Below are experts of layer 3 (counted from 0) of a mixture-of-experts language model. Rows are named router (the router's row for the expert), gate (a neuron's input weights, with its number), up (a neuron's input weights, with its number) and show model dimensions 160-239. Each number is 128 + 24 x the weight over its row's rms, rounded and kept within 0 to 255.
After each expert's rows: "gets" lists some tokens that make up at least twice as much of what it gets as of all text. This comes from a sample of Wikipedia text that the model never trained on. Tokens count by the router's weight.

# expert 6
router [167 128 126  88 121 123 170 131 124 144 156 132  85 163 113 141 130 127 114  88 152  95 110 100 150 107 118 161  86 148 145 148 126 149 142 140 138 141 112 146 124 155 116 127 148  92  94  97 151 130 137 143  96 136 133  85 105 156 152 106 139 122 121 104 156 117 142  87 156 166 115 135 139 135  81 144 161 108 149 148]
gate0 [109 142  99 136 154 111 187 145 141 102 129 158  95 157 107 135 146 131 132 144  99  98 154 102 122 163 103 145 134 152 150 180 161  90 135  86 122 143 113 160 132 134 150 151  94 145 123 107 102 124 122 140 129 122 189 161 164 124 137 140 143 141 118 114 128 113 120  77 129 113  97 140  91 117 117 127 113  71 115 141]
up0 [121  93 153  99 111 164 129 152 102 144 137 143 106 120 141  98 189 118 136  94 116 131 180 113 130  74 154 125  84 100 119 100 141 142 136 105 140 131 111 101 116 155  86 136 100 133 113 121 133 122 117 137 114 159 127 125 131 119 181 100 103 106 121 166  92 105 169 176 145 166 154 124 157 137 101 160 118 156 146 113]
gate1 [149 153 134 119 132 102 103 137 132 158 130 123 148 145 124 136 152  97 151  86 198 124 137 132 124 137  65 119 101 133 137  93 154 112 160  98 128 136 120 124 147 166 114 107 156 158 124 115 130  84 143  73 111 161 119 171 154 126 132 116 105 150 105 104 147 139 107 159 135 145  97 107 119 136 107 125 173 150 124 146]
up1 [137 130 145 111 112  95  99 182 106 145 124 174 170 142 126 146 117 152 120  93 164 100  93 122 104 111 131 177  96 144 104 131 103 126 132  66 141 157 147 152 162 163 142 108 136 158  89  99 131 118 127 130 111 151 140  94 128 126  75 116 121 129 153 162 161 121 106 109  94 136 113 158 125 139  96 150 129 106 115 132]
gate2 [153 145 120 108 125 103 131 112 138 121 151 156 126 118 119 125 142  82 110  88 152 139 136 115 149 120  89 134 168  72 131 121 116 130 130 104  83 158 142 154 123 120 133 149  99 134 136 129 146 113 120 125 101 144 138 148  61 167 150 113 119 109 105 173 126 147 175 162 107 134 109 102 158 145  96 149 132  99  70 130]
up2 [111 133 147 143 148 121 157  96  90 169 129 110 136 143 187 126  86 180 144 134 102 157 107 172 130 117 151 118 108 163 121 135 111 113 123 133 153 112 150 107 105  98 121 110 152 108 101 132 137 131 148 100 140 110  64 135 152 141 150 146 108 165 125 109 149 121 102 150 149 105 158 176 136 141 179 129 102 166 141 134]
gate3 [ 94  85 152 146 150 134 109 100 163  93 122 136 130 109 134 125 139 163 121 103 103 125 135 106 109 140 110 117 136 163 165  87 116 111 146 115 166 155 182 101 108 160 105 130 132 130 118 143 137 145 177 104 115 181 137 139 145 144 123 156 102 133 121 135 162 145 142 128 107 158 138  98 155 164 142 112  96 110 149 140]
up3 [162 143 100 121 101  91 114 131  88 103  96 118 140 158 150  85  96 127 111 154 107  90 179 151  93 137 113 139 107 163 120 127 142 117 133  87 167 143  96 136 124 126 130 105  81  81  62 105 121 103 150 112 126 118 139 119 127  90 130 108  79 129 107 115 105 132 176 160 162 126 108 108 161 106 144 146 102 144 119  89]
gate4 [142 187 150 127 164 100 150 153 124 156 146 115  90  90 112 156 124 104 140 123 149 141 107 130 126 167 152  87 125 134 113 132 123 126  97  71 145 138 151 127 101 140 134 133 114  92  85  98 136 121 116 128 153 134 154  70  93 141 130 115 133  87 118 131 112 168 123 138 177  87 127 121 139 109 132 159 112 115  91 140]
up4 [ 92 172 160 170 116 151 137 167 132 134 184 159 104 106 111 137 142 120 127  67 118 143 119 100 193 174 150 117 115 128 142 168 125 143 103 119 123 125 134 147 135 143 136 158  84 143 147 150  89 155 118 128 119 143 131 105 122 145 137 128 146 178 123 145 107 148 142 120  84  89 147 129 144 113 127 105 144 132 110 109]
gate5 [ 85 117 142 125 133 145 146 136 117 147 137 120 145 107 125 141  80 144 102 148 156 135 112 147 148 141 118 132 141 110 100  88 119 177 130 117 138 145 141 169 127  82 126 148 128  91 108 143 149 117 122 123 108 166 129 132 100 117 110 111 134 170  67 160 148 144 100 129 121 136 136 116  81 125 105 120 128 120 112 114]
up5 [119 140 141 152  96 140 138 157  99 116 150  84 126 101 113 111 136 108 118 127 115 119 107 115 109 166 103 109 114 183  89 154 126 121 160 141 146 131 149 137 114 103 138 113 160 163 134 134 106 110 100 111 136 108 132 117 168 139 142 122 161 121 164 131  81 135 139 118 124 109 145 152 123 105 157 146 141 126  98 166]
gets: ")", "ment", "}", "al", "on", "an"

# expert 10
router [ 75 104 131  98 121  86  94  95 149 112  92 152 143 138 121 168 137 150  94 152 148  99 176 108 141 170 162 105 134 113 127 115 181 111 125 120 151 133 129 136 186 100 168 123 103 127 154 151 110 121 159 124 116 116 174 128 108 113 134 115 150 128 111 170 120 141 122 175  93 124 176 104 121 149 154 119 116 149 173 156]
gate2 [104 120 116 112 130 132 156 115 117 141 118 119 138 132 158 180 162 133  95  88 142 154 141 161 128 163 134 116 135 109 131 159 142 118 159 104 130 136 132 148 138 140 132 179 114 136 143 126 104 137 125 131 105 120 122 104  98 131 118 117 153 147 140 126  93 146 113 172 121 183 190 158 122 148 119 145 137 139  99 134]
up2 [103 115 107  81 127 108 160 131 127 103 108 112 152  99 136 175 140 118 182 124 157 152 102 186 150 130 122 129 162 159 126 155 115 113 153 109 150 118 151 164 160 144 164 118 110 100  85 112 159 150 122  84 108 133 100 113  62 130 146  77 187 137  95 117  65 130 136  97 123 137 144 128  81 121 107 122 123 132 144 156]
gate3 [107 104 175 131 178 112 119 103 140 117 126 104 131 138  76 128 134 141 121 119 145 120 148 142 163 113 166 107 142 123 109 136 138 145  97 114 174 113 179 135 106 102 118 131 101 112  83 136 150 149 158  92 152 151  93 129 147 143 148 149 139 134 128 120 153 132 119  96  89 138 149 163  69 121 107 146 161  92 127 160]
up3 [181 151  95 103  98 131 148 133 117 135 153 137 103  89 132 130 140 157 148 127 159 119 121 148 147 132  98 155 137  82 146 114 141 112 134 142  99 130 101 113 122 135 146 114 126 112 153 110  67 108 110 134 158 106 118 126 135 145  60 152 127  89 126 174 118  75 140 118 151 131 107  90 129 168 121 134 104 125 152 128]
gate4 [ 99 118 148 106 147 106 121 163 139 137 135  83  87 119 109 151 119 150 169  91 106 116 141 101 122 157 153 115 117 129  91 190 130 155 139 142  97 159 120 135 127  90 162 119 162 108 147 148 121 138 123 134 124  87 147 134  78 117 126 127 171 128 155 124 159 157 142 149 134  94 104 116  80 103 131 139  83 127  88 119]
up4 [115 165 154 122 111 101 120 133 113 139  74 126  79 156 141 114 142 124 104 119 108 116 132 101  97 100 118 122 114 153 108 140 148 156 109 114 104 129 134 136 113 100 127 132 128 105 126 139 129 144 105 156 136 120 141  96 159 138 143  94 159 137 157 162  83 122 136 149  90 144 149  93 128 107 114 127 115 124 146 149]
gate5 [112 140 127 162 118 111  99 121 145 138 154 112  96  93 106 158 132 152 161 111 155 135 150 120 139 120 161  90 115  81 111 140 136 134 153 116 160 113 151 140 133 107 132 130 152 129 131 140 157 116  99 153 144 156 142 118 122 133 140 118 129 128 122 143 149 108 110  98 178 100 122 154 129 152 134 109 110 129 133 135]
up5 [ 88 111 137 120 157 105 115 131 147  89 119 129 122 168 117 106 104 149 140 149  96 109 145 144 125 119  82 106 103 113 106 141 124 126 122 127 163 154 103 131 147 130 127 134 104 135 179  95 148 166 141 116 104 123 141 120 156  92 125 161 133 128 138 154  71 109 125 143 134  99 143 180 137 123 120 133 100 117 118 141]
gate6 [137 146  98 143 114 105 140  80 188 114 115  77 119 125 118 111  91  90 126 119  94 130 111  97  97 174 136 131 105 100 146 135 144 120 135  90 141 129 100  86 106 100 124 109 107 128 140 131 155 109 167 123 158 108 146 122 119 100 128 109 158 157 136 132 136 146 147 119 131 131 145 134 122 124 139 144  96 103 127 145]
up6 [176  94 139 163 118 123 120 120  76 161 114 122 114 121 131 129 157 133  67 148 162 188 123 177 138 123 131 107 130 123 120 155  66 101 144 139 119 141 135 151 165 158 147 159 137  98 141 124 139  91 108 133 131 141 129 130 123 139  97 170 168 103 127 156 132 133  85 145 119  81 139 201 141 115 124 147 129 126  88 136]
gate7 [116 119  95 140  96 142 106 110  73 121 141 125 104 123 149 129 106 169 101 153 100 147 203 129 160 130 142 135  93 178 116 133  59 147 122  45 144 146 131 136 131 115 154 123  96 161 128 111 133 136 155 107 118 136 115 121 128 172 151 145 160  98 149 138 146 179 139 120 110 115 117 173 144 143 133 138 174  70 147 128]
up7 [127 138 114 152 149 124 146 154 154 152  86 120 120 122 141  88 118  91 148 147 113 124 104 115  95 132 154 114 154 123 126 103 109 122 122 182 146  92 127 101 169 149 136 131 185 134 165 166 137 123 142 137 116 120 118 162 111  87  51 111 145 167 148 108 116 105 146 134 143 160 139 102 100 134 115 129  95 131 101 152]
gets: " was", " is", "ly", " that", " also", " not"

# expert 25
router [100 132 145 111  99 111 135 120  93 180 126 132  85 147 149  98 118 122 168 141 142 130  95 147 123 138 105 107  97  95 158 133 118 118 139 116 139 121 120 124 120 126 148 108 116 151 142 122 130 164 108 122 122 146 130  99 123 134 100 129 133  98 105  88 150 113 166 159  96 114 164 130 146 131 131 121 124 157 108 136]
gate2 [162 134 137 139 152 125 158 149 144 135 165 139 148 187 137 137 101 140 130 122 150  83 119 131 182 119 130 153  87 129 101 150 123 148 164 166 120 111  79 113 102 145 102 150 142 155 146 123 125 125 120 147 130 100 131  95 160 111 102 142 160 139  98 133 125 181 138 122 140 131 133  98 136 126 130  89 133 123  97 161]
up2 [117 130 153 118 146 112 106 126 170  99 156 134 140 128 161 180 124 112 144 156 115 133 137 104 118  79 141 119 114 138  84 134 129 141 119 150 175 117  82 133 133 136 146 136 160 136 143 154  95  97 174 180 127 107 139 117 124 141  91 106  97 108 150 116 158 166 157 118 113 133 119 153  98 124 112 112 129 122 142 139]
gate3 [179 146  98 115 101 139 152 115 123 157 102 114 146 104 118 110 143 122 100 142 111 136 154 142 140 103 102 104 129 139 125 136 121 142 131 126 120  95 118  91 112 110 130  93 133  97  97 116 117 144 142 189 101 110 146 166 131 140  90 130 106 116 112 138  88 143 151 132 110  97 130 122 102 109  65 123  95 151 164 117]
up3 [123 143  96 117 116 117 113  59 132 158 106  97 127 170 151 100 122 146 118 111 149 115 117 138 142  96 108 129 163 108 167 141 111 159 128 117 142 128 115 134 121  88 163 123 146 135 104 118 187 170 136 124 135 104 141 167 102 127 116 103 113  95  91 156 149 165 117 124 165 152 124 152 157 111 140 100  87 119 160 162]
gate4 [133 109 100 134 110 115 143 161  91 103 121 166 148 128 104 106 150 112 177 151 148 111 120 126 103 131 110  75 102 115 134 156 112 177 152 124 150 168 106 156 120 108 130 172 110 101 154 124 136 153 109 130  84 110 162 146 126 137 117 143 124  89 115 169 132 120  66 137 122 124 115 149 141 120  99 135 139 143 138 117]
up4 [105 150 150 139 131 153 154 154 119 121 126 169 137 165 119 133 141 106  95 115 111 180 123 116 122 137 160 149 166 110 132  80 109 118 111 153 126  95 132 118 139 137 140  91  98 155 146  93 171 132 127 109 105 116 125 111 119 173  81 125 142 108 135  66 124 135 107 131  97 135 109 111 152 129 105  92 123 149 143 160]
gate5 [173 139 122 107  84 128 124 120 178 114 128  66 183 119  90 109 143 134 102  70 125 134 122 123 136 124 130 183 134 139 119 113  87 127  75 155 122 119 150 113 135 118 138 135 101 118 183  98 140 156 168 137 119 129 110 124 127  77 122 150 107 112  99  87 164 150 187 139 121 140 127 115 157 132 102 121 142 143  97 125]
up5 [158 122  98 169 155  91 117 112 149 107 140 107 156  92 155 159 147 123 179  99 118 143 143 128 130 142 124 118 117 122 129 115 110 156 133 168 169  89 126 182 151 168 115 131  85 105  97 121 122 143 152  97 170 111 151 105 108 150 132  94 130 101 139 106 146 143 114 132 107 165 118 119 116 137 140 117 149 152 146 169]
gate6 [142 142 100 128 159 123 117 135 103 131 128 133 130 105 118 101 128 149 131 154  99 120 172 104 146 103 137 127 158 141 135 137 132 156 147  79 143 129 132 135 160 111  92 122 110 122 128 128 124  99 108 139 151 141 106  81 130 142 130 126 136 122 148 115 108 141  84 168 167 127 163 176 144 172 127 139 141 146 165 157]
up6 [148 138 128 128 142 108 150 118 155 119 127 139  89 138 167 163 132 120 124 129 112 131  80 135 122 167 132 145 123 123 129 172 159 128  96 126  72 121  73 136  77 129 142 142 146 101 148 109 121 123 135 126 109 121 149 117 104 144 141 129 138 134  91  94 103 151 154 108 147 112 139 127  88 127 136 137  63  89 108 144]
gate7 [121 125 109 117 157 119 145 138 142 167  99 145 134 166 121 125 153 142 121 133  83 125 102 119  91 137 142  74 114 130 119 129 144  80 110 128 138 102 106 105 128 145 117 140 129 170 133 142  93 106 104 103  95 128 186 102  86 121 172 120 140 132 107 116 113 121 138 123  92 123 112 153 141 125 121 141 120  79 108 143]
up7 [147 120 175 118 144 100 133 157 115 131 112 163 109 153  88  91 106 111 110 121  91 119 146  80 152 113  99  80 114 138 106 131 112 127 138  84 104 106  97  80 141 163 123 185 128 161 133 133  87 153 122 119 136 134 137 122  91 140 146 119 157 150  98  70 131 141 115 136 112 134 121 114 119 118 182 158 103 103 133 119]
gets: "s", "e", "es", "\"", "'", "est"

# expert 1
router [119 111 136 108 133 108  72 126 178  57 136  97 165 149 167 174 144 155 126 130 128  90 149 122 139 154 160 128 178 128 143 109 156 125 128 137 120 152 156 147 149 123 116 100 125 108 134 148 124 136 163 137 140 145 172 149 104 127  97 151 147 160 140 124 109 117 123 142 118  79 183 135 131  82 102 120 145 126 144 156]
gate9 [152  98 119 140  96 162 141  97 152 168 111 113 144 158 118 134 120 153 100 122 125 127 141 122 136 163  94 135 106 155 166 134 124 155 148 126 121 185 115 107 161 129 112 107 176 138 148 121 154 103 145 140 121  95 111 127 181  67 117 108 133 118 102 124  98 111 132 121 115 106  86  89 134 116 124 122 130 110 136 137]
up9 [132 145 154 148 156 121 137 141 126 112 159 190 132 100 167 164 114 105  51 124  88 136 102 100 128 169 126 116 106 144 146 123 125 159 155 153 116 108 120 132 146 161 114 109 133 115 197 101  94 144 115 130  95 137 122 132 141 134 139 130  92 124  83 125 146 138 121 135 111 108  91 144 135 153  97 130 133 152 160 107]
gate10 [135  95 190 143 128 119 137 108 141 149 165 116 154 156 153 113 173 132 107 111 153 122 119 125  69 184 134 114 159 116  93 114 120 138 190 146 189 131  84 157 144 127 128 130 148 107 136 172 127 154 131 166 123 139 158 120 145 170 113  89 124 143 155 144 118 123 132 151 137  89  54 132 128 114 114 103 131 112 156 107]
up10 [115  98 141 164 142 126 116 105 125 145 166 132 162 125 173  84 126 130  69  90  71 131  65 129 123 162 123 148 123 118 127 115 137 131 144 150 116 107 127 133 125 147  98 112 149 118 113 173 112 115 170 133 141  62 145 129 105 153 129 112  99 129 130 181 128 155 157  72 114 136 153 154 114 138 140 133  84  89 117 109]
gate11 [165 146 138 141 131 119 145 140  90 133 120 148 130  87  96 147 149 108 167 133 145 114  96 159 136 142 120 133 119 164 142 109 135 148 127 181  91 101 172 155 135 149 117 116 112 108 138 110 143 121 110 156 121 142 142 155 150  94 100 111 138 105 164 103 160 129 175 117 147  88 161 145 121 154 122 108 104 126 130 140]
up11 [129  99 162 130  85 132 112 141  78 112 141  97 135 115 144  79 145 126 127 118 175 126 130 144 119  74 137 119 153 120  98 145 135  99  99 158 147  86 165  95 105 125 140 112 126 140  82 151 135 149  83 129 125 129 139 192 113  63 137 102 142 117 132 151 136 171 140 165  99  93  82 144 127 141 107 156 123 138 124 158]
gate12 [122 147 156 128 110  85 105 119 114  96 156 119 114 184 104 140 159 140 121 114  85 149 127 120 127 107 119 141 144 124 147 119  82 105 155  99 115 143 122 145 135 138 150 110 158 165 134 104 114 114 155 121 127 141 130 112 152 129 137 100 116  98 121 141 163 121 110  67 110 163 138 168  82 134 147 125 104  85 125 128]
up12 [102 137 130 120 210 177 118 142 135 139  94 148 119 126 120 155 132 128 130  83 122 196 135 154 194 125 152 132 165 152 172 132 128 117 160 100 114 110 133 149 163 143 154 129 116  98 106 109 120  68 113 129 113  98 125 126 175 152  98 133 139 135 116 120 160 126 101 127  99  88 134 146 126 102 109 117 118 110 137 107]
gate13 [129 137 113 134 152 126 140 106 107 130 160  71  82 119  74 113 146 145 128 134 111 145 119 158 142 141 108 176 163 107 159 147 124 177 128 117 123 160 118 172 117 107 130 140  80 138 140 142  67 143 139  71 129 154 173 100 120  98 135 115  74 126 111 136 155 121 139 161 142 142 119 104 143 126 126 129 155  85 108 133]
up13 [141 125 138 134 145 171 143  75 110 125 123  95 116 137 103 114 112 145 125 111 124 152 162 120 179  99 109 109 163 109 127 139 110 169 131 160 126 151  92 111 149 118 140 104  89 152 126 161 111 143 130 146  96 117 130 142 140 135 166 127 125 118 129 193 112 130 151 122 142 130 127 138 171  74 165 164 113  95 136 157]
gate14 [ 80 120 128  75 140 145 122 145 138 115 175 121 118 124 125 128 122  94 125  99 139 163 118 152 131 141 154 123 159 127 133 155 157 168 152 128 100  99 168 155 156 128 158 116 128 149 151 118 140 110  98 140 144 123 150 118 117 166 112 127 116  94 132 140 144 120 106 163  93 144 109 148 101 147 158 176 151 144 119 144]
up14 [135 105 121 154  79 120 125 155 147 160 134 104 136 135 157 125 115 126  80 144  72 124 122 139  83 111  87  92 166 179 109  80 129 137 115 179 171 131 109 119 153 165  86 119 129 148 110 122 159 120 129 174 133 116 109 179 186 118 151 130 145 149 122 145 136 120 126 134 126 166 149 128 130 113  86 124 143 123 154 130]
gets: " was", "ly", "mi", " is", "co", "tra"

# expert 2
router [126 145  99 102  95  86 117 163 155  86 131 130 149 118 132 164 146 110 153 186 137  68 163 137 141 138 102 123 152 126 111  98 129 103 132 114 171 137 139 125 111 124 120 169 117 106 118  86  90 109 171 126 153  87 153 136 106 141  77 161 135 152 123 128  94 152 130 140 116 103 158 187  97 128 115 121 145  88 143 133]
gate0 [121 104 149 132 128 142 142 129 107  92 162 173 112 158 136 139 121 117 141  86 140 146  71 110 125 124  76 129 174 127 134 114 159 117 152 127 138 120 148 108 132 159 146 140 104  91 144 104 120  88 119 140 109 101 146 134 147 115 117 112 107 101 173 123 180 145 118 122 104 113 114 143 160 157 149 122 146 132 146 166]
up0 [146 152 133 187 128 134 128 140 170 105  98 149 117 150 139 183  83 114 142  60 175 108 118 143 173 136 142 170 141 130 129 140 153 124 133 117 119 118 140 132 134 117 104 138 117 107 111 130 106 131 139 162 159  90  88 109 116 113  77 125 145 130 152 119 129 114 139  73 128  94  96 136 153 164 141 131 157 135  82 150]
gate1 [167 140 115 173 139 125 149 109 146 111 137 120 113 123 111 136  81 142 106 146 157 106 133 115 154 119 136 155 123 130 165 119 135 122 151 116  78 144 136 124 122 126  97 125 106 146 111 154 141 103  88 181 114 181 122  92 122 130 216 108 146  98  95 132 105 111 162 144 109 125 140 105 105  85 119 123 123 117  94 140]
up1 [101 103 149 123 149 167 115 133 148 129 140 114 147 142 126 153 152 106 106 149 131 157 132 123  97 165 134 121  78 139 129  85 140 136 122 116 117 118 107 116 137 112 151  95 125 105 175 150 122 152 157 144 133 167 131 106 157 162 125 182 132 137 111  92  75 131 119 103 138 140 164 139 149 100 107 110  87 164 138 139]
gate2 [124 140 145 122 162 132  88 136 143 125  93 132 193 176 111 134 138 105 117 111 159 113 107 111 116 156 144 127  99  99 120 119 146 143 123 150 151 123 135 131 142 114 119 129 100 181 128 142  83 133 152 101 132 157 101 134 147 154 117 138 122 115 166 149 162 127  98 160 118 146 112 156 120 172 169 119 141 102 154 138]
up2 [160 135 132 110 135 127 129 145 149 144 122 130 157 132 128 164 118 153 132 128 131 169 113  82  99 122 105 154 120  87 118 131 127 173 125 122 124 124 106 137 141 113 170 144 152 136 158 145 128 136  85 128 134 146 124  99 122 131 126 148  85 135 137 104 145 123  96 154 143 136 122 168 105 105 131 149 162 121 170 142]
gate3 [142 145 159 114 165 122 140 121 134  79 130 157 122 106 102 113 156 100  94  99 123  98 111 109 171 139 129 106 151 141 123 147 105 123 128  97 115 110 110 169 115 129 157 176  99 133 107 166  92  96 116 130 174  86 151 114 111 152 128 127  82 185 104 125  93 132 113 113 130 150 141 127 121  76  95  97 125 116 146 137]
up3 [153 142 116 122 102 119 147  93 134 128  91 121 143 166  91 157 127 154 116 118 110 103 124 115 177 117 117 156 144 135 134 158 152 164 130 153 133 136 122 143 159 166 162 109 159 132 110  94 164 146 159 137 141 147 113 131  74 105 161 115  93  96 150 124 122 147 147 138 119  73 143 158  90 139 170 138 142 158 109 131]
gate4 [140 142  97  81 159 182 110 109 142 125 143 138 135 154 134 114 143 113 168  73 154 100 115 190 128 130 174 117 122 146 157 153 112 105 178 158 164 151 131 117 129 125 132  84 121 141 139 127  85 133 126  99 123  91 162 128 153 136 126 173 180 132 126 134 175 106 135 108 126 115 120 136 118 112 121  65  94 137 110 151]
up4 [145 124 157 190  93 162 152 156 104 132  75  97 105 119 113 136 110 118 102 175 165 165 103 108 127  94  87 146 144 116  93 117  96 176 104 109 143 133  89 164 151 126 143 145 159 116  90 116 161 140 110 129  92 145 112 152 139 112 143 128 140 129 120 155 101 127 105 118 157 123 146  86 129 176 148 106 163  59  87 111]
gate5 [146 141 156 132 117 139 103 111 158  98  88  88 128 123  95 116 131 137 111  99 124 115  78 133  92 153 144 130 140 145  82 142 137 127 158 165 120 152 134 123 154 130 132 117 138 130 118 143 128 172  82 162 163 129 146 132 134 110 171 152 144 119 148 103 140 128 136 130 170 133 127 121 131  75 153 135 138 156 105  89]
up5 [108 128  96 127 143 112 114 144 117 130 106 134 151 135 127 132 124 105 169 130  93  90 126 155 144 112 144 134 177 121 103 109 150 147 111  99  99 148 132 141 146  97 137  99 126 153 137  97 102  77  92 108 134 144 106  92 179 113  97 164 115  97 162 129 123 137 106 111 136 129 126 138 117 101 148 148 128 133 125 113]
gets: " in", " at", " his", " on", " her", " their"

# expert 8
router [129 155 137 122 124 117 136 108 165 124 143 179 147 154 155 142 133 169 164 128  99 131 145 125 129  98 152 150 110  98 120 127  76 122 136 131 140 165 118  88 153 130 137 115 159 151 150 129 137 114 122 141 110 111 145 167 171 150 113 167 143 121 115 168  89 118 123 122 109 123 157 103 106 146 108 126 153  80 118 135]
gate6 [120 116 120 126 140 184 114 142  96 116 117 143 112 159 133 172 127 157 149 146 112 141 148 106 138 101 109 112 119 148 101 114  63 127 166 156 141 125 143 134 105 137 141 154 148 117 153 150 160 101 112 119 152 136  97 104 128 107 125 136 141 116 117 142  91 154  72 120 111 178 129 107  90 148 138 155 128  98 108 128]
up6 [109 155 120 160 139 126 144 133 128  95  97 182 125 144 118 103  98 150 153 131 125 150 135 135 121  98 136 142 124 133 119 141 132 130 121 183 122 107 155  93 119 134 115  95 133 142 157 123 139 119 159 113 132  99  93 112 110 169 121 114 157 106 125 132 148 139 144 136 154 124 128 148 150 120 189 160 102 132  99 169]
gate7 [121 114 117 148 103 103 109 122 182 124  87  89 125  87 135 130 175 134 151 134 139 113 157 137  60 146 152 124 139 224 146 116 145  93 133 162 144 107 140 123 113  97 139 148 135 129  95 128 141 137 131 126 144  98 191 116 102 136 129 103 137 151 152 119 136 108 114 132 102 110 144 113 134 109 179 113 156 117 156  97]
up7 [155 162 124 134 126 155 136 119  89 142 101  76  63 173 143 108  78 137  71 177 119 118 146 107  89 131 136 143  96 132 118 125 144 150 105 134 135 152 114 152 121 107 123 103 195 115 114 149 123 129 158 159 133 104 112  89 100 132  96  97 129 136 142  96 111 139 119  73 166 127 104 138 125 140 166 105 142 102 159 140]
gate8 [122 115  70 141 114 107 140 119 140  89 141  61 127 112 136 161 126 149 149 151 109 151  81 111 134 131 125 157 116 194  91  94 122 159 119 107 142 116 138 123 174 154  68 141 122 164 104 147  98 130 106 171 117 101 122 103 150  86 155 189 108 139 131 146 117 133 139 129 131 150 126 105 139 107 129 101 120 134 161 112]
up8 [124 139 135 157 102  24  93 134  83 101 132 127 165 137 112 145 150 107 100 128 138 147 114 121 123 105 106 139 139 147 120 133 107 115 133 168 145 117 142 170 117 108 172 117 130 134 148 112 178 101 125 126  95 118  99 154 131 160 140 118 170 126 107  90 138 135 115 125 135 133 134 158 125 128 132 130 114 110 141 113]
gate9 [104 135 137 100  90 112 129 126 113 139 140 136 122 154  89 151 162 150  76  89 154 117 128 135 115 153 124 113 151 121 151 129  85 159 101  88 107 165 151 126 150 177 163 169 121 129 112 155 126 130 141 156 154  93 122 107 129  78 118 102 110  89 102 136 114 112 120 146 126 129 121 106 125 110 120 105 132 138 108  48]
up9 [106  90 105  99 109 137 120 121 133 103 127 135 107 124 143  76 118 151 139 134  70 134 143 136 154 124 131 110 138 164 105 122 145 104 121 129 135 171 133 159 127 110 139  76 142 136 144 115 117 165  89 114 151 137 171 163 122 140 124 102 141 107  93 130 132 127 130 112 157 186 147 167 128 136 119 169 109 135 121 110]
gate10 [100 110 127 128 128 121 100 175 108 155 117 150 115 139 139 112 138 118 129 128 125 112 123 144 120 141  97 156 136 116 113  98 137 103  91 145 148 113 111 114 125 151 127 131 145 131 170 115  75 135 139 132 160 143  97 155 149 168 144 114 140 108 132 125 111 116 123 102 131 105 123 122 139 101 129 107 156 126  97 131]
up10 [124 107 100 147 128 131 143 148 124 136 179 114 139 152  80  98 132 147 117  85 126 119 125 140 149 138 118 136 143 150 162 122 128 151 200 118 104 161 104  84  95 139 160 153 110 123 154 119 118  76  94 150 122 132 118 131 158 115 155 127 130 103 104 118  99 122 141 170 134 134 114 162 130 119 180 170 116 139 171 170]
gate11 [182 119 151 130  85 111 107 145 119 145 131 148 127  90 121  97 151  86  98 169 140  98 131 170 146 126 150  93 143 176 119 117 119  90 164 140 152  91 157  74 136  91 117  57 194 111 120 118 119 133 117 101 160 107 109 119 137 140 111 137 124 168 121 128 108  99  96 116 105 151 148 101 132 149 149 105 112  96 164 105]
up11 [126 142 177 151 109 118 125 141 105 135 124 111 101 116 121 131 133  73 138 106 110 127 138 108 148 117 128 138 117  90  82 124 117 138 146 106  95 114 111 102 105 134  90 177  99 131 158  93 122  87 124 179 150 100 147  83  80 118 123 113 147 147 129 147 130 115 119 111 143 197 142 117 104 143 106  96 163 141 101 130]
gets: " he", " it", "ho", " she", " which", " He"